From a checkpoint of a small mixture-of-experts model trained on Wikipedia: 6 picks a token, a softmax router.
Below are experts of layer 3 (counted from 0) of a mixture-of-experts language model. Rows are named router (the router's row for the expert) and show model dimensions 0-127. Each number is 128 + 32 x the weight over its row's rms, rounded and kept within 0 to 255. Numbers have three digits each.
After each expert's rows: "comes before" lists some tokens at least twice as common just after its tokens as in all text. This comes from a sample of Wikipedia text that the model never trained on. Tokens count by the router's weight.

# expert 67
router:168144138157107090167163167104135093123145193180158069084088103079160108134091068121104154139160082115139148100141116108100189166132116137120090163093121127128114153154140137119098096142162153112156130157128114130118116089140124114135140156159115111144111163189155086082067080137090102174074105139138116153181086105098108107139179188202088110169149141114086181178103116070179082080143
comes before: "-", ":", "\n", "vision", "=", "=="

# expert 151
router:078168187104064186127092116165167141124162140149140167119177166097124144096138160097106077096159079117099076092157084147126137173143122156114190073188102113113182141135092133120147126135186092135139120081151182153076081116109075079076138144102141094092143097104123132094187077136126148101153162164110081085118110083111121105127112178187122110164149166105117132110111088119108125107163
comes before: " ", " a", " the", " re", " been", " also"

# expert 40
router:112176155162180089130159118187075184086095092105128181176123141105170129131135143168153110075145137126165073095073165086181074159137192107128107173102166159127103170139078164072070105125086138151148104094176105157150162145130109104103105155133138073119111098146134101134130186076105116140164097089166150124131187091107122140118157082132118092099127138091129141100098111066159119094137
comes before: " |", ",", ")", ".", "–", "–20"

# expert 123
router:100109149186116111124169158068109104064192070106144126085099165090120104140106094144119127090127178173188136110138156156171113107164121154131139145094171108106098112160061117114109092118130157204092141121158089133112152068108083098121145160111100109142050156119102178164104163099149093124137166105184132105157113156159094176089118153141125098138144108080145205109109106071136103165152
comes before: " |", ".", ",", ";", "–", "00"

# expert 9
router:134156123089134140115081120109165128114172143158161068144092089123166067147157184122093128163156085132145116133132192107118173129075093137144099084109116169143075176122203165121180141184116095125144102134154140096164089112153172106134165147147193074150096163128095149110159150096200163146181167102132179086138152168124194129158162137099198138110144145135126109153167097146133120152160
comes before: " the", " a", " he", " his", " it", " an"

# expert 37
router:082120111208101131144131150180110111090132175138162075090108126117177088098089175150165155157145092154129140129120158104145091091108152093136095095117160132087100138147160157137091128119050146176088147154178093147139122129082081080105138135117139064129162125142115151094134152122153113082167114091122162159187129170134124119116183118150152141134042160090169101071192177062120110104140
comes before: ",", ".", " |", ")", " States", " ("

# expert 44
router:137128196123150153086156124136098150178104127095126109129174110159139106171119084110126126167158131078119142089092119132146141177115156141149065083160144086128121135167094120131089148164118121111062123173109196069140143092204144137106081125117119077106092028140175119147193147100195079126139144094115092117138116167149099082111100099137140090114176192125142091090133110137146122095080
comes before: "\n", " The", " In", " He", " It", " This"

# expert 93
router:106077188118107069152111174134066152100037087155121102112144147120161151097135116160099117136123132150142107141121134052139140131088139074059104093141175060152102167098086197155147153164102158135142140145110083106126138071130092081101120176107085085094136100134203127137130151125173103081154141124135118110122131143164110118103151143097131116140143138083127170111122214146182161153104
comes before: ",", " of", " |", " (", ".", " and"

# expert 101
router:080155108047160098136145140095138144130164079121160142131037143102128180190121187133088116118165105109133115124185150122060112123168132142122070109089086147144112137091099156128160200151116123142108138131113092109097136140151059096108107093127113079160114150152136161215120084150198139147169179087105110146130160136082165127126130109085090122151104110114097130180117079146117128145178
comes before: " the", " a", " 19", " his", "st", " their"

# expert 78
router:091102186066187182141080141151099140102125164128082139137140132169165111155105121090075125157148079104113173181143116117105100160082130147121092169164126135153087136150099165107148090077077101128101172074130143145128140123124159124148107130126089088149172110120162058109127195175099102117119091113094087088189122188131078072092112088158170177118122167129153109066176126131139102127120
comes before: "\n", " |", ".", " and", " is", " was"

# expert 89
router:162143186120136114150111063092156128101156161165090113099137149098139192051167168201144140156129152160125131135056147082084108139083098071110099145098139077133184110161114169150133103147186093085089138118114098161130160107098152150057158134147135152099119115113103122148071092121153145106128175172115090149106100080101132174093188112124106137116137161129073094168106146160134071112144
comes before: " ", " P", " S", " first", " C", " \""

# expert 137
router:138116124079092140142136135060129135086164138170118153134177124149130181156104185093068063119170166124139132100095099188158114156133067147077140152170177106047121184095123120086139086086105110099094145184171134138125072134095144093134115100157092133083132126158180100059169121103129082135180137131081120136125137144087134174100122143168158122124118119107165092131073125177124136173144
comes before: " the", " ", " 19", " be", "---|---|---|---|", " a"

# expert 100
router:137138076098122185127131155115169092113096084101092152186105103150090079184122111111125140153160168080162127144196117090153203146137117196115124153192128187152119111132171121133136174112116093085134152115153185134119085111126082157130141124176117155168126140133150097099131129064099135123129105141138114073118092198123187079124092090123121103099127092156176154096171118152112128199068
comes before: "ed", "ing", "d", "est", "ro", "ive"

# expert 136
router:167113135140149130160135134167107134139129178153184115161157129163126136092114137105099143103133104087142142109150143119075159176178102128118118114140110101158185158193140084146138151107190073175110101081097094099079099126133152150146188110138142143205110065135108119138105101115054192185123141129131083161118115156107132069114056091120123063144212153140102189130125144113118133105081
comes before: "s", " a", " been", " also", " re", " not"

# expert 105
router:160158108082080191096163139115052109165147150093104130133117082139166114156132096113114197093087113164132187106165098118165170186151123144135110094114085094121100156109123092118101084126103161102145150101093137080085113152154112093102157146173161076119149097163148103071076104137133105120159151129168118197147143083105175107171163129106115207158178178112125174072145122141158150138133
comes before: "-", "\n", "|", "==", "The", "==="

# expert 79
router:155174123060106130205073168093155080131113195146150111104092122114146061149122143093087121114109135105083131160095070073154173183218163127091116086135091139200125181167119107114135144107143163134143106147128129116139136127121108104139131173196187134162147173134130137084128122098132178095092150140153145121109080086082100161136148165135082090121145118142147138109156092176143126090154
comes before: "\n", "The", "==", "===", " ==", "-"

# expert 154
router:143103122078179132141202154131135100129165156086125121167136106171119102166147087131141135183170169050140154116186124118112171138133133176157085071198153193127142052134120093109123138096118147109097157070108159105149105157164131122122105071139059160130119096066164095115122123089145121105155136145149110108142127176102108113138111089133166137118073148134138117086166109148140102124024
comes before: "\n", " The", " In", " He", " It", " This"

# expert 75
router:059169138176114141167122157155128090112158131088057109096154154153110116179069139147151083167160073187141132139138104107132118142076108085152091107090174092147119097094114146184156177089160078131165161143114128142068131142141133079126119075130118084176138114149157138178127102162159098125119178111085179080090091152141094092098101170150161090164129161114099109078140076171157130152125
comes before: " |", " of", ";", "%", "0", "2"

# expert 11
router:110136188146156118104154130071077144119117098088090164080129128118131100113135139159137147089143139167091184159097195169143077150112189128100173125118170116066142137162145141129141077194098177167116112109144139175177107117139129189192133147150132149139096162141086196202150164150103111177117158106176126148164114104149152113146160064143111109119155101144140179149122139069131182165119
comes before: " |", ",", "th", "day", "–", "com"

# expert 143
router:096096092157106118129145108133131169206141110184143114104101125095128092133099121096110119097181141061153160072202153109109206162096127083106103174139178144069167134166165108155104080156137149094161101124111116110186085083128151090132194137159158143119115120185171137114089077108116139179142105141137125166144149068111088118092102105148137103149120149094135127091106131113146040101118
comes before: "-", " a", ":", " re", " an", " also"

# expert 81
router:105115124102143182163085107129091119118028142171133113157109135194115174130109142186144108109080091072150120174095122057093108144140105134127148129125106139182093112141137143124101112116166087126161117172161124162123124121172133112138135184119082150190133158171160108137127122131156115156087152169123102122102181120159161074124142170113079081095177143092097177153084178066118085198121
comes before: "s", " of", "ed", ".", ",", " in"

# expert 3
router:079103093123102097155110196151168070092188118145127153075155181099112084162102161161080106139150111173115104068112101115158154183166077164204100082124105148135097150116122166128091103126101132091149160116092095118112118137065087110141093072122148100157149153135115111100141134112169072091130131104104164107131137131109105126111108144183132102117101170085138137088176056139170111061166
comes before: " |", "|", " 0", " 1", " 2", "R"

# expert 31
router:124161075190089150079121140070116117127154152060175075143148119086112165146106098116093125127162115141173167062082158085197106163106105108095120159083121091106103119140146188112111108135148134155149134176090119165131141129155128143094147187086080130117166196077148090186109135134157105117157090119086111093124128141125076085090106099128162093166157138068086191135116155135143128154156
comes before: "\n", " ", " 0", " 1", " 2", " —"

# expert 126
router:182132059094097136165095152123123103138065179151162143112143086120148205108097104059099132157110086160123133103095167126105170163081140122153143136079107080146085158163109145084092058116156121152129157172114088122115102127099206080167170156131066170151159120174126081106069174164129141114149091128144133084130143125132134106159117138126134117108169141110071102117115090151122129205143
comes before: "s", "\n", " of", "ation", "ing", " and"

# expert 64
router:109175134145121086087152112113138086138128097112110121148158134094062049118110122096149097119111173108144115120147133210184124158136151173158149123114139155093174169093193089102087110128097123142145105135117133134105061139115129105188172056122144086118126120104103117098192111128148080105164158110136163127102131104151079150129196147162106099166049095149141141059119168141185171089146
comes before: "|", "as", "ad", "l", "g", "st"

# expert 17
router:083106089140110143093188157129122110144158123147075133088124115164159080138104133122171098089127072168171072095112113150134094139156104115147105109095134132115073162118094161167115088114100204139182160130140116104101071135080115112085144158118099067143184153125111098076189118127088146132176074090135187109143211158165106137094130050171156124125107157122095109102144163137128089141104
comes before: "A", "S", " |", ")", "C", "R"

# expert 20
router:116119123155115167171141144172137141107140130149108089175159154098031078173106164077087056125143150043115124092165129099126116144183117130166191153151119185144162138142152144134156087093155088188129113188131115161154112120162156115135137150122100160176124127116136073141164139092122187076149131164125121145167116154081172050185134118095155112148125140091133137150180116143106144096093
comes before: " the", " to", " a", " in", " by", " as"

# expert 53
router:114090092126120139100159128112047168156146136084148147186124163144186130190105090120107121092104173159161184134110166125114099167082177107113124161069127089122142124141106182122087090162106131132116140124108184144149152137106157104103186103121093119119123127077097094131126179180149150082107113135118107114137111159110089131063087150113163130175160170108024136191135112100062110154152
comes before: "\n", " ", " 1", " 2", " 0", " 3"

# expert 47
router:071127151142092182082119138140150110102151156058093143145081134104132141126060162141108124186124102146105137133123100121073039077083095116164121121077128132082125102083151100159142151073121165117104164119087149124149115124040135144095137133121154133104079132075174129130101140131144131105150154159084102057155106113113158100133171153117201154126108143105149070135134205101074129165112
comes before: " the", " 19", " a", " as", " his", " other"

# expert 88
router:117138080148091086114190132080123110099173164073105122161086134100173147164129121137080128092123166151140151111093124126114151169153157101111113178108149060104151096104116175140105099197114132124142127118095187224184153142127175116073183114149134192091145112123093082169168126185144145099137129146064146128157088137103098140103118147105164128167134136102057127171125061132111104119141
comes before: "\n", " ", " 0", " 1", " 2", " 3"

# expert 90
router:122114196113125166071108141100109094093131142109111103100134154100090113149102167122133095131166168113150104146102202079095108118147120124127106175149143126118188142167157137105131124094153110134081150130143112122121085079089172097165117135105091134165082101117166110153043159085080202160139082151119126053140195072109149107155170068168140138175183113098134163090161128138161151173130
comes before: " |", ".", ",", "%", "°", "–"

# expert 128
router:064144166118171199111094118103081125106092145114086102112115102113175118146124114148116150190164107199080149109097090120164137153089113101109156131096140089105084182183144186150158124114193119143093137169123110139156125082106154097159162193135104080129197115155146118137133144186101114127164125123132159147170144156171153114126086106173079095113115146156110124107082131080158185200155
comes before: " |", ")", ".", " 19", "%", "°"

# expert 70
router:138162091102142060103190079137173174131153095139154119160171143117122160096101175117138122118152161109099141119135114135100091127157129160153128124139080152098153168113087136155116155106139119139152136163121184130090123142144179139127111137160111161099093117156106141126178071117149087170194082208115152110114134046117173209169222148137151063082109151127087123188097109123106140113109
comes before: " the", " a", " ", " his", " an", " re"

# expert 157
router:098108155161107177164135095207162179128166127125085112112128142119156133146160129105108091140119156084171079081149141143153147130135143148147134159208138187127089137140167170098108064115088100114095158164162106161159152058116209103090130136081103147149098166137162111093142189089119160090111085169109146147178177169109143104165165137130118105167115099141131073177128097136123164077117
comes before: " by", " to", " in", " 19", "ed", " on"

# expert 33
router:152165096080127085157088099107149127085098124114121087200149052147125172160128104157180124140099166096183115095169102139127131107114134153077086137133065151178114074130148059148118129081100087089169181202207104118138144147115154136131121128091116128101122172097100117120127161086139079139134089179092156100123166125159172086109152126158072142137117140107101141132094113106117130141051
comes before: "s", "ly", "ed", " of", "ing", "e"

# expert 52
router:150164147092111144129076118124164071099078097103096125186123125187075101095135108114156172145142103115145129140133150131133118118147142119078079091074078124137106142135124126085100081129188142111149126166076170122151151100118082118147122181085146212165104114170138126099171069112155099115092107114088135066156184118170148066082107174087117070136111094168086168126157110120109139102184
comes before: "s", " of", "iv", "ure", "al", "ive"

# expert 120
router:128188118157124080096165104151111120107137109151058191168077150121100179062127101102109158153100131103076182113137104155188077122166158147134146112127102135128166141059123155161154095137109147150152137115119111135153118100183112114132144107139152097117111148122123137125189127185169096099153070101144223118096112101110124152132151137066088123081056163135153096090144146153122190169174
comes before: " the", "er", " of", " York", " States", " Africa"

# expert 107
router:084174143082158104109210175092124104135166172103122136082071136176146130135170127188160159123126155160131111173119140185149075147154123152167173148186105148107132091118178109109153135131058164105181139099075168173081117145150110180177108126149188163148168132145108108126176094134158107145129180100164125170110114091155120092120140087158122073164135110125136154145131110149072158078126
comes before: " |", "|", "e", "com", "ne", "ad"

# expert 41
router:093183097157132137176103093149106097138155115154070154083113168119163088190121034123127127155129110165158137140104123118177084161172103130153106108104111078067072139115165105180102086082127088111108122098094111105157110192085131092099125095199104122079119107111131098112173108135158083120168145107160140182171088162123128121105103171143109106154145155088156110116183161075111174141133
comes before: "20", "\n", " 19", "born", "S", "C"

# expert 43
router:058144159145168122129103146146061045163071176105149145159098129164118091141106166140095103189165097102080130179098080117151109156171127138132155106105096125163158179121124108111066084081150134102169126127128146114176084153080161099194122184084090117169164191153156133117152080157080130129087128116106114143148135144085089119120115179154150155110120130119126123093154107093161179121169
comes before: "s", " of", "c", "in", "st", "d"

# expert 124
router:146098099167130127127113071192112105171107104108122083138165101202117083179079107104154126150161098124099085155089129112090140147130166118086183215114179176145105127148081154093103097105119111134148153169175199123145078156128136145193123166104124123177168176127133149111203133129133126107086124150066099128122129096143136098133194134158117110127124073156132073110166127109133136179155
comes before: "s", "ed", "ing", "ure", "y", " to"

# expert 91
router:081141173143211073100163112119066151099124103052063091117068146106128094165124160148167115067137132105112132131124139179165121144130163080146126195131144102081144133098097155134117118101113170150094144075162177192139169105091150177087134160124101101138140150142134176194147158104075135140134136134165147130171081144139128113137173084180112134130147133089117133094156092068144109153091
comes before: " |", ".", ")", ",", "–", ";"

# expert 129
router:078135154142176144144116167081157119117194134176157114095152167130179065201123097093084069142155053145138151096040106163148127152123118161118090090092092149140123155124077060125106106102140115155117148111087150181136146147105080143119081146119181078135165105140152137082172099095125077096168148112149150104123075159101111112118132163173163111122129147107132120080144120160162165120169
comes before: " |", ";", "one", "il", " (", "z"

# expert 132
router:136121158153119154179166049176179106115164168118114103136101138123140144075087140092156183159139218155087180162157104131116086163104104078157171138139178103146156139101153148126084139105149131159116149140122156127162140138116129120126137116192124071097142143155103149198117102164154161119175080180100120169105136143095166156097166137158094156171051168131112084162183153123130138082104
comes before: " the", " ", " a", " f", " first", " re"

# expert 95
router:120126085087144128151160149105173134139117175111103081192134119146156118192095156125141101178175179062160152084207094098101175122164138149101097179161132205134150116106149125111101156118096108110093156119160156078194095119121146143134111131169093141156160121131179107125156118082108133103196070161133099123116134181095133094123073093096134159128099118091127127102132068141099102168067
comes before: " the", " a", " be", " The", "ed", " his"

# expert 51
router:226109139163126094182140107165081133144131074124133092156140106188087125139136123139102112141162146094090111106119118170084099118146169121085194173104101139163144170120146115095188173107167106164190104135178199139174110154132109136191097114176087175068169101107093173108156130134112153140087137167131118085156142123091135087114158117142168160120077116154128112095149118121172182146148
comes before: ",", ".", " of", " and", " in", " to"

# expert 133
router:082094126186101169130121146134116167116158161127110130125102156082097090140148167103114089079139161089163129094119083180097145112106090150148136183200125107136129066114213138124159146135085148057125153181146137110090127157140140167111165077126092122119151115166168119127080181098099122139095061106126109124172127179121144094100182104174126144140137143143137050113196064148151151120114
comes before: " by", "ed", " to", " in", " as", " on"

# expert 61
router:159133115143116106151140091083139134132133095151123065109100188092119114105124155093122114141178161109070185124077201196100184167148093144110096135129106143086124177121106137116116143081188103127123124165053079124124134085095073165141102106170133117063131127135141091142108075155146085133104149130127084116116149106113186086163152133165108098087076185169101114078111094102085084151149
comes before: " ", " of", " a", " st", " b", " re"

# expert 117
router:102165176111111188161056078150053133094096133148108082153093168148140087101169108118095096132168111156136103101146165145161176137111097112155149159134109142101159138082127170150147127104127159150108120139193078118115155100115120084095090112181127077103170139150145136122096154083103090100185125112141142091131115189145127078141174079177166122150128158092086166072137100137178152207109
comes before: " |", ".", ")", "%", "°", "″"

# expert 102
router:077126150167148170087146149068097121104139125133116133129097166102157097142126164167152102068177094181113099139103180111128108124161158147114090109101139068184049140106072155168125124160120108145119160106154099155096108132138136120064101115066105073167137108161146156180152154120101136160191091068172151180124161157133069135127079132160103100132171153122103146142120128033124107147136
comes before: " |", ")", ",", "}", ";", "%"

# expert 110
router:126117088133125134162137150135107090092142084121187150080176146103170048174050132081116078151158116172146101132105092123204116183160112110170120098111111181082123134126160161173142153121095141085132150196144118082128114119090120099144130059097163056141127109145120076135147113146116092083106108107123112089100152173065142116135105162165135106102124192096149098103155140133191134121140
comes before: " and", " 19", " the", " which", " but", " he"

# expert 134
router:181144159158131078162149120126186110092060168117085145111167159162134123088121187122174154159116191092101114083111121132094096131151090115126183156086133137075128126121134151160130208106086147164164146130107137112141167160099120164133184082096095113129148096096087130112171130101175086110162101174133144144074063106123117158088166176128160143130076137085069137185138105170136120169156
comes before: " ", " first", " f", " United", " re", " U"

# expert 87
router:131124189149094084103137147170179084080174117157142181134137160085140100149118153181077107161124135181071109152107093153108145149124110149188116165154130091157113149114089152107118161089173109069105159095088159093141145136122130110148141112125129133141151164109142124163103156146188114100107146107082177102173151183148085169047124127150080168101121064081120149074108073148188086134135
comes before: " |", "n", "d", ";", "t", "%"

# expert 25
router:105100142156088158172067144117082078102091145145154114141140143109167166139137166094068092165155087115100124064126120085157142148140129097154081110139091092139137172148150185161140076132096103179122124175147082087156120141111132075092121172127086086189139088115157109082045145133104093097159141111111154180083127132125092137145086122114138117133178120083181208103120148127176122145169
comes before: ",", ".", " of", "N", " in", "W"

# expert 82
router:142096104095137082160099131135115166126168164115126196115183144172154129122107147066131104144174160122176120119098208095105058097118121076049147161123140158100179107185122066123108103111146084119140121106167142175138106133081170109152061123144102134105142115126115109192135106111164127105116096161081108106075145127092122142143175112107170135167138157144141083148137109194046155117138
comes before: " ", " 19", " \"", " 1", " S", " D"

# expert 118
router:170108111097162134104150093108133104135135119102160156209124139111108158099149141110106108112124156139091218175141102128056066152146132151129155123089100138123195172112116150174172130136146118126130135137147135117153106110142149138159199113153112096149090081162075127116119168154108128118146154224177126082110119095084119145177088179060130128110126147096095104169140131065043148166105
comes before: " the", " a", " and", " ", " which", " he"

# expert 54
router:116193171078151100148089141140164152176115104131161162144151159093199075096055114157100077129109082109135109137109169139104171143101089125136100113088129176166082109092078133147135176167133199156132151120119087115135157119157115125101166109091092070091153130108180199135093130164172145099138157105176155100162146104172102107103128172059108097126149128118140096110146156190141108089127
comes before: "s", "a", "o", "ia", "t", " ("

# expert 55
router:147095113124123171120142088175145151136130090137136105159097108099093082138113176114105086172150164088196077092140096080169103119129109132123215145144107178146187090063147132120153107147112096138157134153164165139193100112112155113114118183097171215155080132096136098129098135117121183081142114163106093116200102132105112070112148124085165128152142150129118110115148137118083138148046
comes before: " the", " to", " a", " in", " by", " that"

# expert 12
router:137199077159149159085141169135158124122093107053140121196167125161083103155123131069107091145168139074179117082138084098189120128141192145143088148169118199095121132077152108161092107085093096098149161189153120136127076145135082179137123178165106135119149152172149111115149188100153118119109104130115153132128114190104154122157099096173136156149118137133118151076175132153135115170098
comes before: "ing", "ed", "ment", "ive", "er", "es"

# expert 48
router:116177158167097085064143095060136150183104113147153144118133100220117073165080146082125096131121083099076125100130160151155140122106145134176110153122128137166151174154114100164159115096148121113121168156108163076071096106113132159117129100099111104154118137163068155143124143177146087135124139094085122203098220206131121102101103120174142138144132140128114110107055087117138144155140
comes before: "s", "t", "ck", "d", "y", "ce"

# expert 141
router:133149123099114139095124182123104101075133151107111105139148175120079101100133167171102139158103131156127166117125123154184084140175116164158135163169079144146066146076113140130081111131128103089073184122157131099081089134140113125161113123132079134146178148140170105084073099106132074122138169152155099069074159115124055090137150112123119179095151179138189109117176162169150222103144
comes before: "|", "\n", "-", "|---|---|", " The", "The"

# expert 77
router:073105131093135169154157160072079085137158187082102174195118103156159134141076113091114155059154114159133152131087108125111166149115096160114111121169119113072141160107095085091136094134078148075181124151090172103164086172122180128102154129158111088102128116120133124107093093116159166101167162185156102161109113084173154099150171086163135154166184127145161166088132123162130185119143
comes before: "|", "\n", "-", "==", "The", "==="

# expert 68
router:096100125097133117130142178150099104118149147172090127090088097127149118112127067140081119085178130079141146112171106135118205131152107115165105129128140144093156110151122151112101087158116173074208127150087138117087153073126061155095115150149147109107138162198140180105091103120127124199078074137126111157119137112109113130126166128221069090119132112087103099118108075155166056118149
comes before: ":", "-", "=", "•", " name", "de"

# expert 76
router:095085107174095127101130092091107114111147104179078116121080114065171093129136065159088173092161124091097116127145124164167187138121093144156117146135133124117169131134132162129087094167142228083190123134122159108149176131123111121120139128204146092100090140164153132100091066121152136113060143182136117131125102134121125095129160141160149070180113129122123059159078112158121058163152
comes before: ":", "=", "-", "==", " P", " C"

# expert 144
router:095091095144125180175169201182136141174108129098076140081122144124132124115114158134064058100142130089108073089113130127105067143118092163196179117177099124139129117147150103091168108082144075163142114190108109105131148101133160089074117186134166118154135191137153078077135121094119131085095101134115091115164123140082155069111121127162159110142139120168161103146122071095159087129143
comes before: "ed", " by", " to", " in", " on", " as"

# expert 71
router:171138148154146089162152157146122097067084102173102192143166117172071189067171148137142175144108122092134165110152067063140107182146148119127120088138091053137099161135153180128120155164117112183160148146111116100155090087127130109113125117100078157168103066126093093109149099133126072171150145136072136130127087107112111126109149166093131124082128177090127196127086121104134181106142
comes before: " of", ".", ",", " and", " in", "'"